config.toml
n_layer = 11
d_model = 128
n_experts = 64
experts_per_token = 1
d_expert = 160
d_shared_expert = 0
activation = "swiglu"
moe_layers = [3, 4, 5, 6, 7, 8, 9, 10]
router_score = "sigmoid"
normalize_top_k = false
routed_scale = 1.0
balance_loss = 0.00257
balance_bias = true
router_cosine_scale = 20.0
init_std_router = 0.0399
lr_router = 0.00108
vocab_size = 8192
norm = "rmsnorm"
norm_eps = 1e-05
tie_embeddings = false
optimizer = "adam_atan2"
lr = 0.00283
beta1 = 0.9
beta2 = 0.95
batch_tokens = [32768, 65536, 131072, 262144]
seq_len = 512
train_tokens = 392700000
steps = 4289
dataset = "wikipedia_en"
Below are experts of layer 7 (counted from 0) of a mixture-of-experts language model. Rows are named router (the router's row for the expert), gate (a neuron's input weights, with its number), up (a neuron's input weights, with its number) and show model dimensions 0-127. Each number is 128 + 24 x the weight over its row's rms, rounded and kept within 0 to 255. Numbers have three digits each.
Before each expert's rows: "gets" lists some tokens that make up at least twice as much of what it gets as of all text; "comes after" lists some tokens at least twice as common just before its tokens as in all text. This comes from a sample of Wikipedia text that the model never trained on. Tokens count by the router's weight.

# expert 10
gets: " |", "|", "  ", ".", ":", " ft"
comes after: "  ", "%", "|", ")", "\n", " Total"
router:108115123119164131125132134132152164121116139148162101099145120102101150116098154135106146106153178099090115135161143103154140110121125137139145140115090120124106112153142115133187129098152149144149116113173155164097105165118152106138109126051147123145103115133137145119148113106137137132155123157141112155140159148137107134103062156125140180126165097171098156079123136128161115106106
gate0:156099146117135134098138140128122102138095122078128107129152095124100120117143136123113091128133149155100132143165148159143143136119111172189131135121117087104121113119109101117115108131127135115157117165119167140148175122148112117141135120120138163136121105101132169119132110101153081137117165141113165114161189111211125154077122116109158135165106140104175092130104112110149143143137
up0:128108089093163177119152132096097117100113108128089107071120118073149122138120113154092110150122128144110117122157138121105111196124132154086123108097126109107111145151162123142136112178154125130148126108128153158118099130148116111139168100163132091162117117122115156171115118128120127119139135119113188142153101122122097120127146129128145126108134174140136147179128176133129151169089
gate1:137120133114134175080136100114148139154146108143121088104131100129135134148149199146174082129143149120115164086128130129116188090123121121107137110091086162105152147113130095160145107162106117104144104139140143126086134125120118124108114132163100121100087113105124127120091139066140152133135146164112115140137106165181131152109132131129123161142149145119095124125094138125090153129102
up1:117102107143141089148147096071131119088100134084107121154144183130094097169106075116174146177116124106128135148085119139088136121125145111136133163114160123139129162120151112123124160089134134132151159130079131150188131111158124159158106087120127130126131142119152145100129115150142096129152138108156105114100157150122092143112154120112109113120163132130165119096139139111157102146146

# expert 29
gets: "|", " |", "=", "-", ":", " of"
comes after: "\n", "\n\n", " 3", " 4", " known", " 2"
router:101123138110201134113145149144127186129110159154132119116163109083138128119136176108115174105143179137096122116157120122126088130151106141112127165144103113141129092163136159156138147119119136163124091109135146138118130162100123132124126141077108091153091117109143157109099114127126147159141124140164149168144131126161139155136093153156167138110147126180097107124105131131181111116146
gate0:099146142087133155114134108137151105132145112184130136135149139172106146129126085149128101110154143114103143158160101104102162162089158135121148125116137113126082104138145146091100138149138108134150124150124154139133110124113070106141140136126130148148126133172124112108145118126090143102139116145113100168170175196136133102169125127149110181125061128122070123126105131117119144130122
up0:152108094137128120117094163108118169117156103118123111129142092124103126097150171095131134119126101111170118121132144152121127145135098128129127152127129106128180133154135138110166129123118112104095140075129110113136156082151122150094116133114080104141123132160127124126140142091134153162089194090148148089094162131133098134157107137116152092112148134141095165134140107106129048146150
gate1:125130116089119142099142160136138163126130157113125149143087156077095128135098173106138139136079148123129082113099101157127111136185091100115155120122137139186062124142134162121132147134111090140128117154134106152132086149133097153150145109128130104108105095157114156122127157115159145100108106133138141089122170116142174136158143091135146144100135110100134082149147122130138098142144
up1:133138145153102120132144146109137095108133110161089129094162077216157112104132100177109129128144097135120134145157133079143150120104165141143110091135138101111159083102096110145109088145103120113138125149101156095134148107145131083117139112094109142137147117107160115152146082137118058130125139125107127162149135158135125138103127137100140132165161126125148151117098148111128130115113

# expert 25
gets: ")", " 4", " 2", " 3", " 5", "."
comes after: "|", "\n", ";", " 14", " one", " grand"
router:115128088124174129094135125134150206139134148160135126115153131134135114116132152132108163133135168134062123112150139111143117137119151128155147184152083095128125116135154121169149118114133118140165127103155111156108103129122134104107105116072109099174108132134134165102106150129121101166170137140123095120126127156164158114113121135142168150124140164181093150113112110135173116133110
gate0:113146105139189163132082128130150116123114140124169088128122157110129147136181105141108136106111189078149104137108142155070140122129111138138113155125137108097098089104116097130156107120088139138090103142145134157134127149126114131104184106135107115130138112113107128108144100104081125112120155135159142159142163150159140152116096151130111153066129100102148112142104097157115119127135
up0:101092133104115099138174133114136112109164137135095122140102135182102131115079148096109163173135038125096147139146107128146067131130143141139134116135093152125141149147146146125109153104107084144145115142157160105141141113137086117138100130127131118113131146129163130162143135136141134136110098108090099093159118113106160130151152116146122124147102132172118148088163160119130127149087
gate1:105144107134134150144155127082151071179066088097157107127143103102126115135115105143140169161160104113136133146125175121102125140118142116166113126088110139132101123135140126147080126151112165097099136194138113136110147123125126174097139110128105085109133137164072120158114101171140115143137120085154107099112129126122133132162133144125128122126138137160141140160096127139116117092101
up1:116102134106149134094127130082137134106112157156113083114110095126116147141155123122155090134102132104135135111149129171110153128146128085104106129129116118125104131141127137118163152133112110106166117157144158170134101135126135084144128125169137123149173135113160112131142139129182168167118143129158154113178124180136171098082114097111096102086118098135160131165111112112095116148077

# expert 62
gets: " \"", " said", "\"", " bo", " to", " it"
comes after: ",", " was", " \"", " that", " and", "\n\n"
router:055096098142149143133158139123166157143138162127157096124151132083124134114123130135099150135126162102085149134144158150147085088150143155157129174142098110123099136143152144154169129109111147169119086100199128126126135166123147106131159112083135110143108104144103153135100125135137121159135129154148140120151161108162129145113102126139172132110156140175115110119129110145157129109112
gate0:079167123147183166128121106117113135139130141090160139130066177133105117135138117134120110120162152100079090100102084174109119125139147120126115152140093138108109131111148126155108126095101103111146152177154119123137147144130145129148130168132085156122134158127132154071105104113127122125148112115112149141128148135145109078123153117075131131078126112118105160151139137118131175110108
up0:167089117113120130112100157127090163137111100127121106133177103106152155133107135156139163100133165130143132130118199152136114109162140145134124155148141134154147106126130112140140127162130154095120157105134112120185091149120133111130120099139157105132112081145126104117160176154123098138126160119064112135123092145146125086139122164163173096136150156125159169153125095110153129118127
gate1:112105098154169163113155144122093127128133135137140132107112118127142135097126122123135189137097127123134148134110155198124111138141091099148123120073116132094135123155132120114156132134134144118131116142157067157128142159166123139109124132114147096139119101104120149135125124039143100080114092141153121110109104127076152122126127152153090083148122153109140111130123089093107136164103
up1:113147092109105117110110138141107112106151129153129150138134131147105156116118120094162107083154113128122129129130144119145089159126120135092113104143138147069131117129071189121139119165147172167133116116138134159136128149138135150137088075139120102098145115140154081184148125109121123072145117116156122121086162134131153110120076127136129147164103097151139096127115124146148112151071

# expert 3
gets: " in", " In", "In", " from", "-", " of"
comes after: ".", "\n\n", "s", " part", "\n", " located"
router:104116110132182141145125152130168174148136165117154091128108172091088126149108182131108143146166166125120125121128129181147109135125141153151130168125087107105126120134138144150159161119114128174122103079122115132132137180108138123127141147114134103126115121099135152138137139109120137166141134146145107113135140143139143138139102170160181148121143131152079129063104121158174107134100
gate0:143115117134113134107137141131101168071188141165100109129137127109140123115171089103151117113127140096145116131129119099123080137089098095140111140159139103102137114126111164101137133144112119121158165119149126110138129155128131112139124127133114121149124168132084128147051126122105167146125146145107110125135177102119052120187100100131132107135148121171125149157083132156119128137117
up0:120096205159151150140124126122131134145127147153107137126107119178131200130138096116146123137135179133144137131130094173133141099135142119176126116128152121133118154102101138130116140146135125159124142138129123113148151164173088152156102160128164128128168140144118155103116131092077124105094095120110146138134130137098121117160150175133161148133099167157124133125182133137115129090084
gate1:097145156175136129147133109115152143136180111118110096136143138135119101128091081144145113123125155137156155134118158153129125122150129110151102169117095110146100142097175126155150118090127139172148129099103127102098142181115083122103098110148114112166114126148137144127104145090118105161134112082125107134154188112177152133067134158087133135145117117115144136133107098103136119093120
up1:127111158121087133089122121140114156131084143130154143144134128128132145092153162151118113136155116096108126121165109126126152102120134116103141090138133085154155144134129127113087131118123146118154104136143104133192136109107179098169116150115129163111099130121158155128156101146118147101161124172132121122127106061116127102190110122124128162127149151130135092083187114175132113160116

# expert 58
gets: "A", "-", " A", " a", "\n", ":"
comes after: "\n", "\n\n", " (", "-", " Genus", " Family"
router:096113121104186137091154136131131183120106170151143093111106110080090130130120132143095122137170184102112123136132128121169140142095156149166108163101119109120122090154121155144155149150116133167146100106176144123125129164116113130115118120079133112164097127119128135141126126109122118141115120145128161100139150128148153139147108130135132168093142135186124134084164134133191107126126
gate0:082159111110194102127103119095120128168122114123145078144128161143152159084128112135098125108157115091153184149142159131115114144130117129143080129149130116119121093168093131106119156107131133090140141107130152157160112125107103112154158137119127151144099137152116090146134111125103170131112164111119098145141146147169096129075136142127135096098135190152134145099128114149105122140105
up0:115088156133111129120168075162166102135100104155116105124121099128107130140135106112134126182125104115132115087136125106117103135131116156171134106106141119125142135128101143116104100077134171141093120111113154152142133144107148142161131099142112112154134101116113113125178088116128119139102058109139136102123108098092115119107170086148105137111124100135134064105096109123115162092091
gate1:086158146112116123178139120129165175114112123142150091102172127148117124123141147136120101135104094126106111159186155145113150089104137122127134116156117102117100129136085137124153108117057146105153122149129140138129174168115126133129098121118130116127113096136149062145087153147131142153118202104069138129114109130118113112145107125125130115124124083151132137170120100119099134118137
up1:159096159163150143096102163079106104067122122105130154122125123118141120125140116122145151126173144145138087051140100099140103153151119109107115120103155138122184160132133104128094113153174144105132120115125152110135115098127128146127181086149115102134120147118112147134127122150092170098164121123160094155117122111122113155123129135117155139150156180109128147094135164137149118123098

# expert 26
gets: " the", " this", " a", " The", "so", " This"
comes after: "-", ".", " is", " In", " in", " under"
router:070121090097137134105136139139172182135128112159123094116151107118127163099128173140120158137131159130081157125130110133145125124123124148153108175113057124116105068131113135162150119135121153152142094103192144175117126144115109123115120131097121098142102127111130145127102136127118123155116095121090098108130138132116143114127088126170162140156149148178122155122156135146146111137094
gate0:119111103145149106137132115092160129138094126162162136132144148169104129114132139116114154121108141131121132142106131164129128109102108120124171131104108108089139091168149138110104105117134102178091137144121111120108129113110094132134147145132108120143066063062083108154168106088106123157121078175105102103167126133113167118104093121125141131119080117141137113139128126127130088144109
up0:133111068146118131158112131077123149090111101161156134115135122131109119161126159176125103110090134118149106165120134124108173167099128118109139118111134137096167100180127110169104099135099107118090101115153093148120092114107119150103117138127092126146122128134136116144147092120128097108130117129154121169103130113101180177167069137146089118106102122121146126134122104092147143129150
gate1:096151134150123117079149095138129126108154155137131120170168081163113163136147111113167138148110132112107117141135116119158191119154087172100117131097123113175141105152137127088102122094114115133134079136157170159118150172128114094087141124114108110125167126138140138175141142143128138124127114142133132138153136113186156126161108100182108069146130145149122132132120136136122123127112
up1:136106158146138134106133157135125120103085126133144161123115166118163086101115134136135137122124108115145132138142143144096143146141157084153108088130136142121151105120140109133076159145104127122158142130103153124165122114123113142161182074127113138105143080095086083102097154183115107134101094117123144139075107162073126172141154116104148121140116125068110143148113107129144132112136

# expert 0
gets: "|", " |", " (", " the", "-", " /"
comes after: "  ", " /", "|", "\n", "0", " for"
router:086112129101140181126149100137173162156147158121139095111170120097152123142106163122126137132132174137094128132151107123121118110125167142151143155115068086106150102156108120169148164118100129149128099108148130156118128158128136117101155111072130130130122146153137118123120130084146140139163085146124111140126115119128135138134085139148154145124178118179097138079107101117171132123092
gate0:119091152116114116115143137120129153099143148128116106131102154049112098115107096083144128150107143111112100128128142110134142147098126137113175132144113155109155118129125130147135131162112119124122155085138095154113160109141097102114115135085145107149121107135125079134099099112102142126143090141135145096174129173076157137149145107125144188129137122154095070187139161129124143109138
up0:141117087148121127125107137144120104107125121131159148144147076178127145114161102172122153131128138109099141122118123112111130108139128110126117115138130122118106094123153131111126145140162117151147108166108114062115111140148182111172120173145115146127116157168142170091155110137118100140130154121122148150154153087161127149101132174114124128131108093090133185098098051135144141152106
gate1:108140129109148138141154155117151118098123120175149119118186113155156151144119134154112130124155134084113103164135069101094147109135125149145090100095139110163138145173120168106162170149131143162109118096134131117135103143137147163121108153106130120123125134106147141152177168129105118096099163152158115104096131105148166108163138145131096120146144122155168155094149134109097089124094
up1:111099122120102111144152141107127109124122073091150084110128177132151125149135149122125110154152129091141121182148114139115112139115128082143129099142131112106074132093121154124126128163109143139136111079127136133169136129104146188143141097125110151110100113159135123146147132155144109147096117158132090139159179116089091142122197138177102132134145095179150142132125121133118120107134

# expert 63
gets: " the", " for", " of", " under", " on", " during"
comes after: " of", " the", " for", " in", " during", " member"
router:101114122103157140106125158134148159136135127136127105109122134111121131126141145122105137145150154124089137162136140127110111123106153156141128170165028109116144092144146108150166143098117137147142105105148103128100144152142120095129094135088113102143105147140108109112122152103154117144158100173164139147127157173127114140131113115170186145126155120160108123101119144159187092102094
gate0:127107096134088103121125159118154160157165149124114131103154157167133141087153167076138185176131126149126155169179137125095116160115171125144152109120139132120126139080120133154109106143123162154131145138078136142158136125099101107148129105131085140123151121123096121132137149111059115129108113117103157120175114139123114129155122127151121155137143125139090124189133137129124126128088
up0:151166148152149120105115141072148176175129108113137144121136141123125135089110162117132148136123142119140145166172154131125131159129144134100164167122166131152127115092118136112150118116117129170165154128107162147142079100080158113155113099121179122149127130117127135136139158144096114125114111125103150082164118141144116135126121132123153153080180141097085110134120151134095184143094
gate1:119141087174150133154148108107203109099074197124143133086153156121109101129169111145088111101136124125119110116169153145112139163116139135128150126125155089140126120194115133117146092097121119112129129117119195130136099131115125137134144127121124143144133157144107157109153077108151137136154124143125135125139127155135160156083131127129095125087120148122115112122104100162113124091109
up1:119110175145126151132119112126111108106166098151102148129127108146118164138106134128171127185143088109132143141099104121116088112117176104123134131131101173113141135058136139150140101142097156123163129144152084130137101138185114144123122152166166122101083117101156103099154153121120152157167164119105107107099139108131138131162141117108140132190144122147143170125150139136144143115128